From a checkpoint of a small mixture-of-experts model trained on Wikipedia: vocabulary 4096, 64.9M parameters.
Below are experts of layer 2 (counted from 0) of a mixture-of-experts language model. Rows are named router (the router's row for the expert), gate (a neuron's input weights, with its number), up (a neuron's input weights, with its number) and show model dimensions 0-255. Each number is 128 + 24 x the weight over its row's rms, rounded and kept within 0 to 255. Numbers have three digits each.
After each expert's rows: "gets" lists some tokens that make up at least twice as much of what it gets as of all text. This comes from a sample of Wikipedia text that the model never trained on. Tokens count by the router's weight.

# expert 10
router:106095110151155155144077167093137115174144087099160119113114118136153126120138091088110109103100119056122097094108159153179130135110168134155139159163154152164143129149135129082111126172118108116157133117103120106157090137144107097107146131087134103125132164132106121152112107152147124112130125142142154134085118124121132142138165125142092129122116134079151131155170163127150141096145145155133159163107102154145097116118175156155154101106125125122162123144170125089154125139111138146159128144103102119151159128104120138136105083159120125140146096133142148168103156117154093153107152127121153157096153151119127130163120099094140130118132124172135149116182159128087154171153100125161095109123116161152115140128157155118111143121128121122089106165143099152079164130117106
gate0:128145095104093087165103131106140156120129125100135117109132125116123116128127094133124115152187120083098130113101131101102087124114143132140166107155112109142121131124124092123135105121133092158141145149116139155125178100153145156142141114154113095080097180128128151148111157113128130146158150095129165139162116138105097101150132112139124164134149106114084152116135141133122116129135121102114131147131154144146121146155132171130088119134074121153172090146119115107134112132108083109094141121170153127127151144094078137132182128112161185132126113157118112128150138111079101111141130146118117148079134108085097154158108132161133084105163178161104167148139175151153129135094139164091123119153117101122102113107107120142131131168131122119121153152194141146054124110116143
up0:159101162137086159137111146119147143138209098171129100105106132102108163123145140163112137148140109113115165120112113094133097109117143130090111143105149149125110139147144130111106149116106066105146153145125163142113128155145150167119116114106136152104116158083111127132154146116130141118119147131117102146117139145134107156168153124114112141128146120126130148105132149121078142191103089164137150116081188107131113113125140146121153130151134107108109123146149167139095129092129115154097090133119136155098126090115115131110146152181137100088158085113131038128169135151112124156110097129115107113145101148087075109120138162114172125096119123141153142148144117100136154115134125092158095168137135133122148175146147157122131130130083164096090142137153141152105121126151146
gets: " |", ":", "it", ";", "b", "i"

# expert 28
router:144131161142138109112142122131147182115137123072117089133123157104175110162139103185137134148130151148126133154170123117175081094187082138123141171102122147179138075125114095119159100106171128159109120113109142095125106137086146127120121089127102109086156148142130109134145144129103114096140092156147118123136093101145149127134112171148129161128102102116155135103174112138107147143103148144110118154125111163129169139126086122135093137105148102115138093121112157129117126101140090126104094097137140115119119147119124096184128117120153099166150099102116154143169124082122163129099112166070146156120102115131121133120168133131135120092146109110113162126098108169157095121141149100159120148135088086123153146126126122129126077114085146136124117144140128137115090120108141
gate0:076154180144131116107112093132142120102099171095095113141155137118132119114172122163147128142161124118136157132153132153165119121148126129123129148121121108153138111145113102117132126126168117147118127104108149121108116140057136115165112163172115106125122116146123087097160158168134095129093127142138099147099148083089149088155086103148123091120140121150123129109155116148142152166095100096131113149152134148117145119130121124166151077121113121123094110077098160119133104141143084125105095115126144091166109117112131129085075127132135154155119153143101150076127148124082141128107101160138114183117111117121147118128120154138090156111130146096092138152118127138147127133151172150118155154129128110169104163133167161131107080134110101109181127146053130150113133127109102
up0:131162126149124158127097134132125123130115154085108143114133111138104115156176116157167131156150117106140102164151110145134151110134106131143101146160109133115177124173128103097126150127101108171161081088125186111148126145094120099147083135204129134153142140178124150113121141117090118131121130118142118126115114114106144097156115107139130141097100133140131137180136126143143129156122097091140127111148093144113130103097131115120156125162095146132117147084127146118138117119088140147157161128153146107157109101127093197036088115127147159150137107112089108091108171129126148141145127113148137167152149103113132099160123122107132104121137079160106126104138167114144103131136136100062138150127140126168086139138158163144133127164121152113123098121089124109148120141132106
gets: ".", "\n", " The", "==", ").", "The"

# expert 19
router:115169087174146133168175096140132125083112159118137150166147131109112164162117146133129108105100131106120127160100145166148109163117137120121098100170105129121089116158118105172151156144093110146130123114151156139103160125141092137152126131177154112127124139129146176136145101118076126112154168108156107150129148101091128106133143114133152172150131121104124094147167100149095166123160135154141156090176150127156137111119114108158160158175107136138148153131151077114158127128154150090141145161151112103098142120130061133073143125154128162107127151152099145111151145121142155114133145148119140119112129153120081111137122161134127166149097154142121106095125127162137104118087096096111122104150168117146140152131121112111111096155127105131131101130138128114095164141068114
gate0:118162162102129130098138147091111105119085173125106157125177117118124120092127140093133127152142136078143083165119116127110110153116168164093109145109124138151113154125149102171117149112097154135146097170084126112153097109107160159173142129150095085153120150127102144117127137159071147106157120146144124144165130158151133134119172120114134132113110124116124099116126108135131113144189127174142085123127143150112136109148127095152121111134093101156135122148121107092113121151158119140132133093105146099140076075097117097126153171094136113135104141152108125130117172136127129102175116131146110111161134148133167110121133090148114185154129157098154117142167139135169168103146099123115085099110151127115136131107127072160100142139150178156130126106126136097103158142110139
up0:160094092111099158115137131135159104137123102138129122151149186115132133153147128156130107181163145120102161139114151092136141126146128126163139112161121152131130108097114161114117123135147100138145084121135113120137134096134137131140147107115114111144116131103190115077091128133128104141084154086136141105157146111119139118107080110184114144130152126074129150115173095117127136116168117106142097124136111145096109082100112139068146087103122138202127112122131145181116145111146109147148099089109110158143118166132129166135128092081104150127140148099092158127129157105160167109135133147123121077113120169119133145170115101124174146114124124098122113116139187176131072124097118172130118160139114099139159142143126137111141156154120138115089136125143092119116135128102126
gets: "\n", " st", "age", "n", " high", " National"

# expert 7
router:113110136151139159125168124125163125112156131119133116125161120114085099099110143096099101156112155153113144149172108143150129167156176090119124123137110098163117120135145151173112134123131100148131099156130122124119138124152129136135123125087106136098117119119153094163139092133085101129092110143104165167106104102114155146129101152139149110140138142171087151147155167136127155107122145110094157157145143144151162113135120133145131142120124150153137105094080080119097143138134103154139112150149103069140124118151112145104169110165112158152152098109146098147138102081134156117123159097129074132147146166127120108168106109153130101121129119126087088102095125146075103201096106158112135093121138125125169120089128126098092117111095108183126131129139115152078133108147108
gate0:170160138140151119123145205137134118096135117126141116156056134149084131144131129134148149138093153159104131146120145165127107095166187093111116141120110125125116127134113133148138119157122102102161132106115142104140166149135120148154128127117125146145142139097104094150132120110144176154103150178128074128125107098160118124126127142114170143120130102160150104157126186087123132091174125127148132116126168124146131108160161124103122075170157145079122097130112114130075134151111131144094132170097112131197187129163128135107080155158096129113125130114115112148094109125091169120100173145167123117139112137159089098134119144100090157152109128103116123133140148137134126102112134112153149135115109140105158088129110102128112146100139109103101133157115149136133123119148106
up0:143137131087133178147131109123159166118158090148119111105134104142160143149135141117148092169127104096086118125121119100124123141152118182115146117121123155125135115129125120111108110122109154174099168119160121133128120147099204112100139113145071110108112133126104139099097127094099151122137136091175131148141121168099157145085136103174124129133102110133108157129096118166097106156116116132094089082113109148130117120135116135143191128113105138116151128157161138144135110090140114074100142097148119147094077125109101128183194125128116119164129134112134121108115111090196119114102134130131097138146127146117145101051109124139136136156151144161156114112098134110112143138102127119060126132104147144143132134151125134182124142146116143129097130133123111103125107114108150
gets: "r", "m", " he", "'s", "o", "as"

# expert 26
router:135114165145113146107103129079126126109125109160116142146125121163127094123123120144127159140117162149113082118115102136101157138141143173108152122124154171107137099108128157086128147143136121080149087143158113115116123119142141132150130080124144142097116141104145160152131111120156106168091146144085143163135160082162145110130121111140133100099138153098106113072150097153157151123095146115103152109125135137167156154146099124092089144134157104159113107116157163122126080172163074092149089155144166155124124124147177109106134130122165098122153135103105148112093105108130158133180132157094135122134075082102132109159134121100140146109096111120105099142139113157141111086122132166114100161120116105142157116128163121118147170119136110109171160090155119131139139096158116
gate0:107117140109080135154128111092138127098130179096120170119132111146148124122145183107162135146143144182132101146126112128161107170116171118109136145160160126125100127115148135108163176146139081104097143124131129102139132120120128143119153173111100125132138121161141158134187147137110124153172077114094120119116162121129101121170078158101146111109130103132171105103085093110130135139094147150124116109130136121145105115072114099124146185183104145119128161117123136134129146139138140156120131155114159115103095143114146139136139143100097096126068146126090156091131157153112100124155122125154136097105130091119117149159097156142145167151149150113113122110106116081087132112124146158140169133151097152125155102105133129128115162109117104133143110117108078075139147147084140
up0:108146154107094099150090130144125113116126112097074155105121123094082116159110106146132181127155115103129147133108121170133165108120127145130114121104139119105112089140141102177081075112128139136107140131102136098153132164083121133152158089128115114146139098100113116101104124115134126156109134155158132102126162149090168125097130129101144136117149125127167110139080102094117190190121153129120146105154122123118135138151132114120123163141092122107115167083142157079104086131119132109110121116125121113100182151179145156165135099142137136162110148101133135144107123154123112149099144142164105156107088140202113136154101134078132131062136125136129131125140133130166151104124103150109099156153113112142110116135139108126141115148123157134146154139152182122105139138149168
gets: " |", " D", " a", "===", "h", "=="

# expert 18
router:130138094107114113135159114086092090140091138172111118136104098129100105132142112097134130139146150121113093166095137145140152148147127134127126120141130103130137171142127109110152127103133155144086096139140148158088125151098169102096120181142129155121159158126147140112102114101151167128115152107136151093162156113139111092078154111137152171068126099158101108136132116161151089123181135149093157090174077127177087139119105128142180153158144100131136137104128082140173141115139124139130112151097137117155116160130164150151133161125137144095137111089157139142116115145101141126125159124126122122141133142158106144106146127124121107169122102115168092140176121147150121150154130097147108147137112097132115130130092103130156096115136168141176126124153173181113147111167110
gate0:107139117153090121105115182127136109084162138126122092120115158150103148139118103148132118121144167111109115135151139090117168141132123144143132143097111110133127146134155110150184159100130078144111124138139122129178126106107149111130154115138139137100122095158135122124090127143131148105116140163138152113105132126154118106098099132139157122134124126151119160167171134093104096146180139089127103150108129143105129142100109112102149069135111129121097170134099103152150132191146129123143134115133111110150122110107149088081121154166151098124158111128106156096078124110099113155120115139163127134132150160144081115097087133095113107149114109137116158139102099107083182140156146196145164125098147141156164099092149103163156096098128181128164121115131149105097138102147100
up0:118119133136106098140128101098129092077116087130131148168126103163140166138183172119114120142125118095095104102154129128121143095178104123133157103096141114110119132166100093138161095117118143156107134136141086114110090106138156144157141163122126110159145109103181151174130126079147134143070132136143124097165125132130127146126145099200144156128124149138162130117139145151135112128132111130129122095137114129136097101084097131088075144137114136157109155133131167117122161140128103123107110102138101116109174101099152144131110170102147104164096106184134156125073125159115110166118098099140146150123140139126125130113059097110154107158123131136136102150108139105148143094116152118130133080118113131156131126144159112141172155163125112119136096159118120118112107167147097
gets: " in", " t", " T", " 18", " p", " 10"

# expert 29
router:119124126079104142139104089129077117084117116139137120115150091120143163100139133129089112117132067144145160091148139169092142101071114140158101086084137120153104158127108129114137131127124117141150118146088154106123163079133136140125174108173142136167096166089098130093170127083105176101153077136111133145103146157128102146163156106146144088127106147105111156125090147130152125152127094152133084145113106092138113125099149125153168085143129145113171116093158134148123110123157155116089128122133118164110150120101136127114122130126165149104145196145113121142112104145125117126096111107131168113150146097115133166147131148155140092123139133154095142101119113118151109071114093145139133116129101149149114137128129161139134108155141104111091153151140142152142128100110145
gate0:138108120104138146128106156128132136149118161133132113141127116089132107138112142140105070154126151119136075178127151122090178121104113131126147098116117162129093149122145127146092110117085148103141124126139148132120126136128167108147143166113134107126132134119082144129142112124118090120115155108121116163144146130120188151099157143150117106147111135122124114106131128140143119151088144131108111093121114101112117151122092134134121081116151103141131161105146095133046098136143091153134113126132141140126077101145138132200136145151137092106172124103172109136084134117106132112163142138095110096147087109131128152190089155129129181106135102112099116137136111119155129105106122152070102151087101091115138121156139084144162126161158176106075130131155112177142119084116133
up0:089137105128112120172120113114175122146135062109104151173133128133112119149103120145148139088171117097123148108109177132182106100136121120091115097129119099100149104162159073135105127121135166182128134137116132140144116156131140111095125129136109129087113164097099131143087139096118143184111165146148132138112108155153095119115123129130099185134143116149136129172149128125112126165127134135123108138141125148119147101118143151112149121121110146131113086143114111110149150117119142090137142136143074138100177130145149102071102135152148140153091106136113106157124109134179130104119139117158118135089139160093139146145141129148084090112075149139159149187156102113110100129106147130159162120130146139092130103149137141110093049133098128130120141109144125103123104142083145
gets: "s", " m", "ions", "ay", " L", "ies"

# expert 31
router:148159121107106133113148131113128084163166084120142168136092154138130143121162097131138116145146108132119159099116129126154124109147170162134135164151139164164152164141090161150160136109132165100142178112098125142109148136146170161077115122115101135147152122069083118130097166122129107132098184111116125143124137164133146126139139119125143132091171138146113167111163115150115124134113129096121097155128153088091086089119129134076124127095107136097113155126096122112118131145134118168156133103115121087145183137150102151124174157109144135119106096084119131106085134124103145135135146117133144167148126168096122125111110122094132110124150146116120165145116108151135140153136141100154168161090149104152109110119134151133174140159138090107082146094111157137126091121134185
gate0:138181147125146112145091134125122125105099112098158160110088108113149138119111092183113161135113160121102177138094106119144104098134077095097118170122086129137116120134150171142134099148146137137132147104128104152159102131109109078134132151134117135151134091150104119096136137100133118182066141144117113152134152095142140118160104139127135148146120120131140153192119178156149109150103113082144073124117088131160156155158115086132156126108181125114146111122130165095112150103117127120151127146126120102136160142135115166128157053063119142157140119102127108154124131148119133091141142117128127137119138130123101153144159160111096071136119149163105151121118081112122095104135135091161160113126119126124169151132133091138136131125127109147104143163143139101156132154102122
up0:126143167122099119123180163091115122106105114139112143119131120160120144113139141129133139084084174133134105131130137171158121149145146137098111134174118099122141117130142139127119172159182155100140091123157128127163145073137119156111114087102129108156158123139149095167150135100117115136128150137094117120082121087137114134114126118112134122060129148149125109119146130138127139145181142128148120134072155148103146151120128124136100114149136106114168120177120097117154104136164094110100066149129116105139137141082139122137142123151138164107136111148139147123111128156119190095151174115123152155177123104151117115098136162126094138140140132118064148087126139134082173113156121145133171134110154135102107112098150144131181138075101156091120093107120128133123142103102095
gets: " are", " is", " were", " \"", " was", "ot"

# expert 20
router:098100137126147119136149154162126100128141131148126145123161121153169175078123174143138128140127113152146164100123124139116094127162138145130142115159114112105138105087136149137102135158100103141171134106142103171122104126105102144104125155101138106150163162143174141136145134137130174132144150142104120095103099184074067097128140092159111169144125170119126133115099115107090138123153102146144120101099147156161139129115122113142100174115096107144148139135101183089115115147115129142158085124093128104173101122158150160129089178154115110108165145129086108119118145130099115133156092117127142154107158112154139099137131117133108158143129073114145131117167129107094106110136131127109154160115165129069128155136099106133143125123095083143154147171125146119171099115114119
gate0:140151133137132125097130062129114106106160113138123156178129101118139119133109127117119148114116116142175165148156142156127139123109129099091141151114147140155154131131117128112101111116101131103117135144112099139137108083120050152147115139110172123103134166121110142086100139151142113079147151161107148142179120125092081115146145124079119125102152159120095105118139100125110140154154122097117112128133133169099115147104163107145098097170125129092144096075132139120149075124123161121165129137156171133119113110081116110158179169141103118132105113169112152156134113167132077119126155159148090155140150164154109116144103143163123109173149088112153119163163117129126126126143092118127114151103098129126124130114105108106106094087123112145149121115168148134129063142138120
up0:158127114147138093108153118075117094093132146137133110118166125142129110126123131131110129126152141145115109133080105154112139140137165108089100123113135113086142118166117123171136177135143093154133131126161125098174177135105114112138094154154136089130123117138127146170144150149130124094142154104106132114168128116167120134138121116095150091118163120112115126144142136154151169108136130132142152140132131135182146136170143160108141145161153141145139069153149102129133149145124135135121149119106075154154129097146098114129125102112138135170137116082103120151126158104152174114102171135137167109157111103123093093121135136121142097104116187164075165142135155116103143127115157149098140138163109128083091112144090081143101076099105133060139114178155124127130121159126101
gets: " 3", "u", "in", " 5", " 4", " p"

# expert 3
router:140171150103119101085168173134149136108138098132133144173119157105163138110139099151133102147136115172116129182131124085102100111105161128119136146108086136157097095121111177158110167175128142112096133118153134134097146105102116097174103136132088103119151108152090148161158130109127176152130125112129125140184103120112125123155144119154121148148123112102157097131083145100180141087097168162111104118110124135081141113135133160138137140130117122172128166137101141113127131172136161099138071134108100142133164114137146092161143112134132156110106125108119105149128145144086139140116159090078159113130112132155132129115148100110140112090115134100112115092139157107126133143124145141140146128107096163105101104145170146106160139093135172117084128128132155149158162125159112
gate0:145123140120166138098139160132120104113109129118122172112116115132083179115137153166129116122130106131090176116104121105125104122139148134158151139135113167154111067137142133162111131157098123114197116095148118133139133148124166142153137115154131168150088130144086119117146136121127118142133120147162121143131120152116120140105175156169148138128100121137138164143138187121132166110101154141166095109146112107118140141132119080138139092105101131152144061122151150114158145108122150124101103135139121110121128078153135169113138152113120067147175112101086124151133102111123167130130146090101127096135126133125108144143168162100136146174144142089131102105124169158100105093181092107114146101095123124138132124150151171119129145151089118114070106169118134155123166139155123
up0:164115143101171108150155135137133128093144136120136141159128132113137109131149114106118179137128138119100160136169132165132132148110135137095108140104101123133101111146116161104143145114158125110127167106138099138135134118122046126134166109106175090126164136124137114121167167163136142142159120147124076142099129125124122146108129132102139124104092127136090140129157185101154123154122072117136125179072125110097172163179146123127168079118140145139124105121146110088063118051115109100115124128136102133127112085138137135106130140127112113069149157134147096135197121137151142150112126101115125120133089172153134117122129150162111155115135181110107147107118137109086115090111138136126135118123108113122126120114094132122120103114173152156161110115108116116126087152106139
gets: " (", " B", "==", " h", "ir", " g"

# expert 23
router:133137144092144085114181168088110143090137134148154087095160118142107104140109128101122144140139134107104147120154124154111152162124125127159127165095172130137142103154130150186150133117151148112103139157150171096119155111102097121111101141100122150095184136111111154163168095138147102184144159105127110149141128123152114149110176138083156147126111163092103108122115114104139156115120095151098118116114133142107106095174102094123114100128147126097080138106087097148133131148114131081086117100083092155142154155095101140107096128120104122133148140157106096125156137118155149128153131092135136136167169152152159150156121087101112100120127142167117108148132159097162129116107117128150093134100133118117153124137098158158136092127140097142136127159112163109157107145138111
gate0:107126173091147151164114175112140111095169084095173133190103098143111110170110138144088164120124098126115163133117105126120153114137119088125106122146136155107141152138129172125142109144147134144147150163121108099116140107133141140123117116118152121133117169125107100144134101101132129128107143155123121156101136165124154132119127123122149157096095098114114169098119138147113167118139101070178140110123154136131133133118119079159128094125135157101112127176131153112133102106150120092151094162115124141108166113073099111146145135115148131134146097092131138101149078146098147090116117147112142168178153134151152113137161103089137149146133126110135147121126154070130083114100129109107124165112129131112137117095117121153163107107162179121066161139165162149126133178134119
up0:139124117104102167127111098147140113137132194152139133156126173120076127128155147084142102105155139113148124135129086097123160115118143195138162142123106132147104103137133100117115151087169091104158168122103103150132133176122139132129166086097099131124117139111087131122105093097117130165129132125133097145092138138131119081122136105137147067148139129151113113149166148111135128172160133133104093167124120135137140130102167203101134102113126140133115133109106085102123155130088120131133141108139112139119150088170152186124146145107126130113179146125103168142093131140152081160106105153138110107091108144115149151109105154136101085127153155138108126110126119169139124128110148153159109151138116141126083115133147096151120151104122139108114140125144156154141099087101087
gets: "\n", " re", " He", "es", ":", "on"

# expert 0
router:106161131168162130092142168105139120104150112147123079102105118160125116131119112103148137102105130116177116167129134091101101141108145125177153099112160153146121120095125096128150117126166118145164137106096133153126149103110133137117151122145128156122134094156106129120076138139158121120144159097136111077169152146141156121162161117164081102150095148115165126167117164147144130145142115147119115144139115107120118125099138106162123165153127110114154143116147147113157117163117162127133102102162077104104119164097126120114106150160136115151140181122105123142152127112124105167155159160169104097172108080139140097096104116106172132118084127102106136075141115134143150104170130119108130120109095155142108122131119097145139128097151086096156112125113120094179100130156185
gate0:123118135134142080146117115089119105118096116126127118092094107166146129168113141126138147146101125093134101130106107136151125109146171121131151120113099144098109145172116084084101109133128194107103102141140120101123103101143099162178140154136123136114141170099170129126105089133110167167123137150133158153130124127151139189136151176143116115197111112070118137106138113108135121154115187140124123113104128107136137110116169126115174123154124092127133106158145103147132109141135155118111127133149106132139123117165139115108136128117113159153135130122117162094134139189162086151073123094131110133163118139145109088125108125100134064095162090153116097083129126151106095115124158148126110128122115112154125133163135108168147183151132137163101110129096134129084128119148124
up0:148102074091122162079105131157168111147134108091144122129131082122110148157133125134169148152149146139116110123155109135112113135111079132132138126142148153133190153131100115166154143115124120165135182118147113158059143146115174099126134128094145158134132088142127155080155113109136144118150125099105112125119136130095118159147123154161134123097143097132129122150128141086118157126170109129120133104149104153132115167115128124112113141173148132136117183141092114105121125109143130144160157112079178154117097139119126119121120110127146147126139062117148110137140125148140115160154145121164124098099083130135206160139110130120104120155149101158128112146098142089124202145118116169116111139115107095129102123116132110095143122164143160129123117116139093146169116168125086
gets: " |", " was", " 0", ")", " is", " A"

# expert 22
router:119089156145139122114120129165141133173128110104097126149119120139151074100134160132129132134150136114097130149096119102097136105097123124125128099126084087106109198117163151089144151136150090091164114108113120140112135122145109115132120086160135102102114148134139137134144102081163105125126089142135134160144152151180098086110163146106143111137129100123087138125119115099164110111133099139144166133087118159152148175108122112096150111085130111177119131128158134145149139064118121117105135100166140123156145129126142141122174080118120151096152138148099079104130119131118161098111113138115112120124134106144136162091068112137093097102148147109108186151100119089174155144111126150119151114137122141096125163135146113159146111127108132128107169095152090093139164132130108
gate0:126105154173102118126153138153114115121095155071130147138112110097131119112127139172148130118108143162135158125111110153139134122127124050084113150099114144102095158159130080145114116113156144144136146118183148104137127128109126144115107160154144149141149145112120109150128145131127109111159122142124103113111156113134126129134122098141157111102105107131095100145101122151113129159141145121160098136161109129107125134148142105141135084114138156161120121057119130083159112075089121140163138116145097128136123085135172148162083085141113157145143115138097152115113063147148111138116104148120090198071124154149115176139131091113079084134114107140130092139114113136130145102126149130119139114101152145159096119169155140132115109110171071118116134131141153119108148157143171
up0:155144179109129092135081139141093141097103141121173138153114150124144128106129156181162126125144154157101120121147149152105087121188145173111127153147110095177102122109137109090110113166128098176134083119150131142107145136157141111149104140164134142103106145150133126159141116089180100075124115125104105090111106113090140142150141099163137129127122146107116151157119114133158107162149170133128125097119119145109138130161118115151109122089158161160126081107108153125116107106101070105167128140145133129124161094152116121114137087126119144103112075128100113124108118140064160124138126144132137114130121121132138128164125149092103158141118095097141119115112130169116127120118135126088148152124143083162145128135147071147174165097145151088123159130118120120085124142164130
gets: " ", " K", " m", " b", " G", "e"

# expert 5
router:122159122137133133134147130158144121137125091149143117091086151146096103103117121134158135131113110091153157097140128149138147104111111080107128100155152145122063107120138147152101124176089166119119114129146124132157156121117142124114123145115128120099097149149127136105138112115149147154111144082083117109149122112144115125163157179133155105129149149132098107140168125116123147087136077171134135090137156101089115106157120154115168099080163148142133098143152154091131118120113114130109144135106153117090146108138144136095162167093168092111165167159172168161154101084127119137111149123112081117118126126116105150119158162137139095157135123141127139100106073156093108110091113099088114098121145128158151104112134116093158135107135167138095129098135100165087111098101105
gate0:132118180184101117067122176152165174126130113117137127166097126131109128128109156105145104152107122140155110164148164133115100084149136114138108128135139095078122135158125106128110168117151122107118115100122117151097123119128089161137094168098124114121116120131107144144134128128087156142144096136153150136122117095120122193156136129100090109132134145151089147122151126169112137109081097106094160145119155118145163125097167098133133176144116098096121125117107134150113111113101157150119130156144103138110079141133126165127113106166157143133169084118138118058157124136141128140108140150140095082133132098105096087125113127114131109126112151100144145118137136087088110112130133081130142152100152091137148114161137119168128169160134122144144145154075087165121161122142104
up0:139116147111120144101139175117122156173142137106152162135134130120115126106146125124150138162091155123113077197124125128111151099095124111089131160141145127121134137132125132159154135102107132184124166131175135115119145126108129131125099122162127145144113158130116144130130082121143137130102143153155117129157151085142148105140125130092148104109158182169099151116129126147169152118083119088120069111144162095155102146144159150099096109128160100158109143139109136146125114132107144172103157118132146125108073097113150084128154137097163075122151098135102127082120132130193144084171160093101128102114133104123056126125121108129103111117112129156136142122134144096134141090120129119103120130091122138160123125106097169150158095173090117134122120144097133155152104117141147
gets: " (", " R", " \"", " E", " all", " Pr"

# expert 27
router:136120105130108136127110116183115151121140104161110183127091126162108095146137116090154160109140139156112101108114167129127104156103132096094120121152140138103116158134140089126136148113161116096099119120124115153138148117163108144162137117113147173138151120098182150151164106085146122132140118150149107111156119142130142134105120116101133162147141161115133147135120161122094126151117084110127118063102138107103110158091149077107135110145133151152141134131161156183164139159129108120142112149147116148165152159111146097126109144090128096139107160111149113087139166150097111146109148155155137115121130144099120110112109151109111111120171075102090138171099140161108144128179109114123170155165105129094134146146130095105118146100164157165104154174124135098178171132139098
gate0:137110142105152109139144122105133155132136122108141148145118125133137136144116097133169136094114153113172105099193136090152090121118122125110123119092140113114120125152139095106102142132141112157107118157096123116143190160140115146113144176131120128099141129138148119136153103079091080105090152160096096174095108099079160128133090150116126089124138143099109130149119122138108140206116109145111133119141148076148173162101149113111108098151128121124094138115112146126179108120085115116125123124149080123108150109120079140132141135123133139102142161176138115128122123125111183160159061122130131090154167111145098096162083184070115137125150107133167126120156104144154126149129108149105102142139147111139110152146162119131149129125143156113095127150139120121139111093142137
up0:140105122147107139182094142092119110103116078103138132108119124131161123139146119163159078116101150131154140071088103114174134089133133106102119143087175145173143087140099144121105126109099159152138135107130104107168149144141117157122141154107111129140125153146171185130140142137102147106081137151105077138115166122068149139122134152148092141135127138150143131136161140083093138150117133142090132152156139140144151097100099124083164140183193074105153117154154130114099131150130087116122111133160085110124123162120125116115095103144142162139125130130171117170135096126108101098131147107124155100135147131107144132162159150134109122134137122134144154118147113116125098190141137126142121147146117128140121125147123100142142174122136085116107129133135134113087107102090158
gets: " for", " b", " s", " at", " c", " As"

# expert 16
router:099101075135156143128146153157141164151152095144172147138134118134108138141137111128113099067126113158161158135129152111093154138106086163148103128089158173131162115096168139079161187100137137158112164130159107118161153087151104169111106095135119152178106113108112095083106101133118119157110118122139107148117120104108099139098135122105131118106114094128109087131108121121133122168107131134126116114120153158119137127128114166153097137118094117148102101112086082131103155098108146141128120113118095157122144103142142092126148130135136171134087157134161137095083116116103153104107098151147160103136104171153142108166123165145153144084128101093139156115146136144105126127118167152149134111132120084120101143148129121115135154093113120170104097166138112154172130129149148
gate0:131149116101150136096138155103109155151135117118153150164107112172114111091148160110157108140133110118130135110088133156143153156125119153142109108109137122132108098119143178128148157107105094143139161112127103145144180125085156106138122098154133152160092080136167148138166133133113159080120159145120151107073133137123121090124094071166130147126120143126138126126095142145168128153147091147168103143087137153173111166103107131114129132127151106148097137111121183078154119110159115166102098112121126195121136126162155134136141130126135111104101123148090128076123107114149124117112147128144113131138118110148092093121138109147138070144134167081137129110104123111142102174105167104068130083159160122125131085105132117154168131083119142141134107109122126125132139103131116
up0:137118126089134129109109176151119131127131094104139148150137144182123083104144114108126140116101139102108141140119176141149160094135131139178127107146104102092142162166152172125123198146127132093093155142113158138145120125093138098168111159153169088139119107090158104127189165150114113141102084126141157136135147132106106119150127131133142106106151120134133114119154115120130163151132137132149097158113149130123146138109092126118084118145117120142104084105122148111100117076137126127131149153154150144096155143080160157101106111132114095114123118148108147102119147164143118102155085143129140134122143078148155122143120131144088153135111128108128122134135101130077164161127121107073146119140084100137141127104169116140145137084116127175160168078136090132121146058135129
gets: " S", " N", " V", " L", " be", " K"

# expert 30
router:114110155121149147134138147139144125103094144110176143133143111153127154170123150092124133099111118143116135154119097110110128088194120083126146166113155122126184114105150147162106120159093129153108161157114131104135119100154182129153146146137163162116165111149134114173128105187112169163091115122115126145130147132135137139116104068129111141105160143119160100093104134132112153129157141105142145107155120147132093083170131164129145151175157131114140087120150135140110133132161158159129144097148120141128092163168145096106092151144101143135124088161141136150084097162106117099161095181159106147098155156147133131131089113089111140147133145110095131146123144130096149103146101133137155137120163129145115128149117125110146092144137150149149151079128111088167139141146156
gate0:139125163152130091105113106153152121153138161097136098123162093139158105151149119121142114173139131154127144088131132112166122137147175116079105131084126096127120117174127115151099146149130109139097130097186168156157166113125136155111105152118161149165130101181149075174140162152117113084114125134136141144114129132173146138122114108085175113110124171117106118127116128124156106134105147109132109121117099144123125127135103134083165098128127096153141114130127138129112112135178139144129126168090151094137147122133157115095134097153085134101105109133102102133133099114093133117121116103157094092135187101114128100127081133111123031139121128135123122138146123084147153135107135158101133102138144124121164175112143141134119117113115108146150151153147131135112178146138079
up0:089130159145079147155180147071131086162138165153086089127080140125148098121125104150180140122112107113105122123137163079148135104134113159150120140132127133127130109110086157128131137159125188113150148153147138129165129082125127100120126135074153151140129132097100136124127090108137132091158122181121106158160140118132104129092142161126120120160131148099161117108117157121130104118097138146133136168114155141117129134115130142160099150140139117092146133084149135116121188171131163156105115127127115139116110125133110119189130113119140133136123101126145144069168115135091111091132099103106127116152155158098147109138125109119150131120100122160098125144124104134147133157145133164098168105153124103108155136132142095185147155106079157089113096143110165156092144100144129
gets: " the", " The", "is", " a", "ion", "'s"